From a checkpoint of a small mixture-of-experts model trained on Wikipedia: width 128, 3839 steps.
Below are experts of layer 6 (counted from 0) of a mixture-of-experts language model. Rows are named router (the router's row for the expert), gate (a neuron's input weights, with its number), up (a neuron's input weights, with its number), down (a neuron's output weights, with its number) and show model dimensions 64-127. Each number is 500 + 25 x the weight over its row's rms, rounded and kept within 0 to 999. Numbers have three digits each.
After each expert's rows: a language model's description of what the expert responds to; "mostly gets" lists some tokens that are sent to it at least half of the time. This comes from a sample of Wikipedia text that the model never trained on.

# expert 46
router:490537467519500496513516509459501476495481518529462482518497471477475476481463538481486480501500499477499506508523511534547485486524465496444515510492455480504552531510525504523472515494510458
gate0:465491497530475496536556494482449517515510532524482482537526461530499509482484503498530476509473484489480524483546528519483491539532483520485462497473486475517525497515497496473510509491471466
up0:481449494528536537543534479481478515503485478486502485486526489526474494508511464510503489503488476505513488464554515516485482519479467508490486505507496474483493494490483489485490481491547498
down0:465494479554476501485497494488512511484484509505523478518493482535497504531491517473509500525495530506494516499458526511507529551516519505437521497449533476522493512495456484491463507498477487
It responds to: Word pieces right after an opening consonant, often d, b or h, such as d-ent-ist, d-ach-shund, ar-b-itrations, and slashes in https URLs.
mostly gets: " incre", " pred", "istric", "irit", "ynam", "ipl"

# expert 53
router:517530477470513476540464515528485545488465525488488518542484519515499485522475524478496522505523506481481533528465494526473461451484522506530527490472536475485559523477475458505464505510495471
gate0:491512529490523524516509452475479506503474516480482515480505446474473492498452533466525512506503492491457522533476479491450521496503464506494498501532532489480525451501489499522520471508517517
up0:496493501484514467486511534491525508488486472484518479487503490534511487471534533492483572515473506462565478502478504491498451502504514479486467549498494497520473514535490495498499488505517470
down0:498565531489482476520484516508546472471529486490478452493513540508546493466524499491509509484491501494486497524505513523523512523433538523511527526487486486469473467518513493487533466487537487
It responds to: Given and family names and their pieces in credit lists and rosters; e.g. Jul-ie Andrews, John, Richard, Ter-ry, -pson.
mostly gets: " John", "pson", " Jean", " Joe", "athan", " Philip"

# expert 60
router:500493524531529490484475489516511505537490487474495468455497487528520515527541467541510489448474490487501461532467500498503544556526535494488498511465486535494518473455491514467481494443491496
gate6:498483499565500492511505511489534515462492477544471477467503482495485540484507578557469526457563485499484508525483504495504500501516528513491454515509477506480530487486443487535461495508497492
up6:507484498539491489485514522476554508454482493522465477456505488498496521495514573547477527466544481484476489536487512506487495503517527510485446501504458502454524512489463488532473484494495475
down6:462471494531477506480522511471473531514510500482546480481460536488453495524450551515520539534492464496534463519506477481539496494484490486489505498478511486498448498499482471478489515530481538
It responds to: The word the and other determiners after prepositions like of, in, to, plus colons after infobox labels, as in Allegiance: Union.
mostly gets: " the", "Scientific", "The", " The", " former", " •"

# expert 42
router:534512463484474522470511504449522455552507542499469476522498495503433498509496521487483494525508485498513508493540487515512537487533484490505485464508494478513528533471507502506486469529488498
gate0:498506483524479474540502523466547530565511513489500487535488505495498533502500500535526463484526521486529488493461512489515528538496533551543511534505510547479480506492474467481513531491476492
up0:482511479446476483454501501509530481494451481489499533499486555510501490498471511503536539472474500510460495517531500470477508473522487475498517442527529510517471487471495499505490496505524471
down0:503516534515489465456470539451503525535492476507486503531493534515473520512550532491491483482476492505502509490494517455525545520485454490495494514505521445512485511527540508499491487483499515
It responds to: Second pieces of words after a one-letter opening piece like s, l, h, such as s-ec-ret, s-av-ed, Bl-ood-good.
mostly gets: " sec", " grow", " Kitt", "aying", "resh", "earch"

# expert 63
router:463466481523501482477518521537491518482491467488524487515494508528511547462522490534509528480509481557510503496503503480487517502503479468516475519495503558497552457553466502517467492489453512
gate0:476497507536430493456549472508528505493485513488523460511510497535516493514513477470506523507475514512494504449504484546458498549534529478473504523518534541478522489519471497476527493529495470
up0:503511515519485500487531502496489489540484503494510472518502487495504464510511467487519475499502521470465530419526497531530546504522526482460551511470466517526485498523496484482491475476492461
down0:487523507483511475531428486481508481458492473467516516503482475503476500509501500506495509499486441552495531501466491467504492483485505526489452509448508489489476461493490526519512539505503525
It responds to: Prepositions following a verb, participle or noun in narrative prose, such as criticism from, grew up in, capture of.
mostly gets: " during", " between", " into", " from", " against", " for"

# expert 24
router:462485503522544487542464518487481476475509449536505467490464507472529477519504470465465486480536471528503496477487460506494516460443476544485499480520499518504512488520431465455495512493522500
gate0:496495496505504504509487489478488480512533527518486490471502456525495502467474494453514466480465538520466522484488490468489508495434513499474472514523425507528507535476528491506538524501526478
up0:482487499528499513510496490477490488539529513519486482478494459532489491463470479457512468478479539501470513473500491460500505486449518510488456519530432516536507549474512506502534515510525476
down0:529485499494611487479546485515496451505503492518480519524532509478518465483481481509473506457459508502487513455499525485507505466529531501486536545503482540505507479478500528483513526482511516
It responds to: Sentence-final periods before blank lines, table row-ending pipes with line breaks, and == heading markers in Wikipedia markup.
mostly gets: ".\n\n", "==", "===", "===\n", "===\n\n", " ===\n"

# expert 52
router:478464517558535534497460507490522479480551462519494472528507473508508523528504489483479516504494490514501513461492461507530540501522507537468531475546496510516516503533449477484481511515518521
gate0:531501507497472493463466468503509518490489470521494543507498471507510459504520491488491520511506537516485513534553491526514494465515531449523488514530532517500477531507515522480500514522535490
up0:536494501493489491459473466499503510493468473525498541513505479507516445511528495502507512537503532512499514526559500523520473477514529437507504503531514504501485503492512521477498515513531483
down0:528551491483503476475488472480524494538497463503517472515493457465522494521487477509504478495543512525492476502500455547528508528450538504491494500500478502518501520472525542471557475515465509
It responds to: Colons, periods and line breaks ending a paragraph or heading, especially before displayed math formulas or section headings, plus not, is, could.
mostly gets: ":\n\n", " ==\n\n", " not", ".\"\n\n", " main", " $\\"

# expert 35
router:530485476444491502499478482514496518512480529474472532519460531524521522518490488488475518548527507471509527508472482484459464499516521510535503434472546489494511503473522496483534460509512446
gate0:503505493495522528487476509511451521480482506557555503518454481530474490489477497517465463508461499503469500531472531526475513489500523490534507530502503563549493551497487498517502493539490511
up0:516483475481490511501491514539489476500494455538480489512498499480512528468524527505489525486515473504454479476444562555535523484491512504498505487526511531513426507496477523479491481523499500
down0:432499561487511508479518498490525539527508480482526508463519584526478449548479500491540514513515526513491480548478524503474483487523481503512485499455531492532497505514511447501515509522518527
It responds to: Pieces of place names and foreign proper names, often mid-word; e.g. Boca Jun-i-ors, Bharatiya Jan-ata, Colomb, Carolina, Viet.
mostly gets: " Ott", " Colomb", " Port", " Carolina", " Viet", " Southern"

# expert 0
router:549495496523485510483528498523508461523443543474514525502485468501496499497494542518505476499514498475522496501501487483484460520520526534525516471492544523491496555474522527491498506526499475
gate0:466518512461553506530531526518533491513497478545468514449476500470525491476509482491506510487470491511491453512499517479491502525499439528465483492471491527522493492441516489481477510521526479
up0:494524511477528519502519536509503494517488502519488551490454493480502468497469489506506525494484523478513429533483498495486520514533442461493503488471485500480501487448542470493488488516508492
down0:528504559489503524483441499503521504482471501498540474490502472437487481501472483540455496547499501504472515487511498486440504506555488529433496501509495468467482490471524495536511459501479491
It responds to: Inner pieces of long Latinate words before suffixes like -ation or -ical, such as histor, stitut, alleg-or-ical, stat-ist-ician.
mostly gets: " histor", "stitut", " administ", "ocrat", " econom", " territ"

# expert 1
router:456479499547520475479520527491472510549492460494525534504474538538499498473523510514503524498470550554525508515514513459519485511488495463531464538494519544477487464475534495495507493487514498
gate0:546447533502507538494514503520513498485526484501475435513473523459499499476506498510476482526507544476483543500471500497545527542490495521492516512522483491489481519494498489466500485560502492
up0:541440525507497522495530479486509505498508451493491438507494526461506494470508489519483480527500557478491540527486505490548515535483486502484517523528521499490480507502526511451507462567501482
down0:551531508512484462512473515498515543489507465484505500480446524476549514548502493509529502520533489534512470507467525478491518502497486497461474486501502452488460475436488477478496453509501498
It responds to: Function words, prepositions and table pipes in sports prose and stat tables, e.g. in the final, in a friendly, to the.
mostly gets: "During", " final", " professional", "International", "American", "--"

# expert 7
router:488555471488502495494478484472469521552559542479511524515475495497455454522477513496459492509521487506482489480484488548490499502494481496482534479500492540484498491483506487547495525495506488
gate30:518522473502518500455521515468488486491461493497556466445475495498503479530518514495535529476473501523471551471517482509507471538509499520525526502503504502520499528482501455548493477557518546
up30:478465534543482536496544490479525519492556497498497514480513511546514505489509484498498480444495520474523481502519459488484510514524511513503525477516479548480485529484582501517478523493457514
down30:456496504518485505523506483481546497485509484475517508480454479535490501464522520503480472519506523480517513474494502475489520520507455520489521544526505495487472552537481483514501492478497489
It responds to: Word pieces right after a capital initial inside foreign proper names and places, e.g. H-v-idovre, T-av-oliere, H-ap-oel.
mostly gets: "mb", "ethod", ".A", " Sel", ".g", " Nik"

# expert 3
router:465511514475465519567503526472483530491497500516510525455516478476486495502522524485503474490513487508485472482497495527496532490502514485512466452511469517533538516547481499485512522465491467
gate0:489484483514468457510499514493510491454502513485490502508538494550486480539504506549516575504548499480512539461451520523465492521545430501473508495498486527545494500536481511483530520502496493
up0:496495494495550541483489501499481524535483514518547529514497509471509502489502470482475432496449493505481499525540526502532496458470541486502481508492506491478471522474528514516490485497492486
down0:499522536497544563484517521481524540486461485487491516468551467491539496518524528508505533489496509519548448510462510518446474494499553502519484528487484521488546476523484519535495477453529492
It responds to: First word-piece of a common noun right after his, her, 's, the or a, such as he(arts), ap(artment), g(overness).
mostly gets: " my", " inf", " pal", " bl", " his", " com"

# expert 51
router:522486474461474516547516501523520479532468531471512504532488529509516506491474502474511500524512504499481505531476489487481453510521508503511523479470522509526515493472510533482532509479521448
gate0:478501529477470516452461513489469499479484494521539500478489455531497481516476494510507517529520506524516493501467500551513473476494521521501517562488518511510502556518527471480489511483541486
up0:510471521496491483520511525454511496486523515498488480513515558471502478435502500495481433512527513477480532508512474479502544458512476536451513479556493480471504483512521505549515523512489478
down0:505490542529508490546472480531525510521489511477439504484536505503476542529479497451573500525478502494489505480471490478497524529475482468443483531494480519509535526467502435478497486496529532
It responds to: Middle syllables of longer words, often after g or c endings, such as Gen(et)ics, Encycl(op)edia, an(im)ation, cab(b)age.
mostly gets: "hemat", "ilit", "aret", " ide", "lah", " caus"

# expert 8
router:502548474463524476485527500485516516532503557483494480506452512530445456526493521536443515507546507481528482504534546523517468455504508517503528489470507535479520493472509485529530519491499512
gate30:520475498513483522472542511518511498510455497444497478444559483473533500496538529499467517499513487521481523462520523489573462481492504527504485546512488513540466533516530545518477499513477501
up30:526490491480489520453523485509510506502443512456475473469541456478495502487543539504468533505513481528449524471514529515574441467492508519492494526514504520524493547528516514533472534521471507
down30:517497524500472513503496500509560465490473524485492469495499487462501492475487518487454494502507476541466525497462503545485477472441535532494525489502483541529539516502545463494509482517535508
It responds to: Early word pieces of personal and place names after a capital letter or short start, such as Br-is-eno, G-ren-elle, San, Ron, Jon.
mostly gets: " Bre", " San", " Ron", " Jon", " Dan", "ugby"

# expert 30
router:500479482510502502460505502489481501471535506527479532542499471473476513538503494506487481513508470526482453511478473558488511500512503488488539466507484537489507494558510467499459500499509533
gate0:514483478499504488493479507519520514518471488510510501498526502509459510541498505486527474482510540461505464502483486511507474472525503497471509502486501526522436468489515493502464476468477466
up0:493518524493475471498477462505481525507506526534541485471519467497516442517441506529491524487484503481495506485468468490468514520496514478477519509547475501497500496514496492472512490505511485
down0:489524503504461507489520491518515520519475497503492513509503528456526489500522543526531488451511482454507458515479480492539490504510514469454512471513485473548517481496515485517473464522493500
It responds to: Words or spaces right after a sentence or clause boundary, such as In, After, E-ven, a, and the space before numbers.
mostly gets: " After", " pra", " arg", " belie", "In", " dro"

# expert 49
router:513536492503500515480536484477522499485449526492481468482469505474466488490491533493512496484505526478530497526526554550509467467514444506514480485525483516506518524479506511472517491497485439
gate0:512503527512519513515571494509486574497484489527572493523489530476497509498515467539518502512477521485549469525497547509538515485512493502491515539529497499469519486527516469477442477462517470
up0:478434464524528537510488525464510504511505430526464488481522487500516474495522507496491509527489487468514504489448529514457506510512520523486542519480483465495468500478524496495523455533508501
down0:495493498511495502519485531529500482530545498504544529506518528498475500495469533474529483547473518512467496499497468541496514512455478470511495464458528505502510498473447504491484498504471512
It responds to: Middle pieces of ordinary words split into fragments, e.g. Bew-it-ched, Comb-at, b-ed-rooms, brok-er-age, com-ing.
mostly gets: "irit", "icy", "ym", "ynam", "edy", " cat"

# expert 15
router:537492510527561516506502507485492463512495466528494498474511471485537472506463474487466551479519504456530506494494510450490513523494487491460464541532481542515517526551474506486550507547555480
gate6:442499477552523511544517496481509511472504490515533529544519499497502478493474506550513506506467523481548524522517517527502494465472488459483517480504485508469438493474532513498517498506456516
up6:472491473493505504543599482476527531480511485489534499532478469489510476492503552516491476512507537505492516473480541479483525514478519519482532525499505513540491490483494514483572473485544521
down6:497439459513529491471521474528520511542534478489522491538525509508531527525482519501490478548525499500545484498511470465515499516532455488525497467502518520512506498479454502487507476534433449
It responds to: Line-initial list dashes in infoboxes and taxoboxes, heading equals signs, sentence-final periods and hyphens in compounds such as first-place.
mostly gets: "\".", ".\"\n\n", "\".\n\n", " ==\n", "===", "===="

# expert 2
router:514552521474464470535504524531532524519485507539506505491483503478521502477490508531481476552512538510450506528466477462475474500515462526553544482459544463466487484453504492527515518513462480
gate0:530470489478498495469446516497511506549475537485493492486511526472495491497470472526497486493521539533517530503509485484549475511509487505544516502508517546544503552467497482554499512461499473
up0:489524489480488494526482524465480512533519457465440514518512461494473462490478494475467515496550477546487506511461483521524534551546510493507488496474501515482495554507476511524464472567543531
down0:518487512469510495500528478520498450484508477533509497463517505547516514499489501501534486515477460480467485470528517530511485529480497509558519499508517467531466472463495554513510519465511521
It responds to: Middle and final pieces of country, state and foreign proper names, such as Bah-am-as, Lat-v-ian, -istan, Texas, Carolina.
mostly gets: "istan", " Lemmon", "ordan", " Texas", "ansas", "adesh"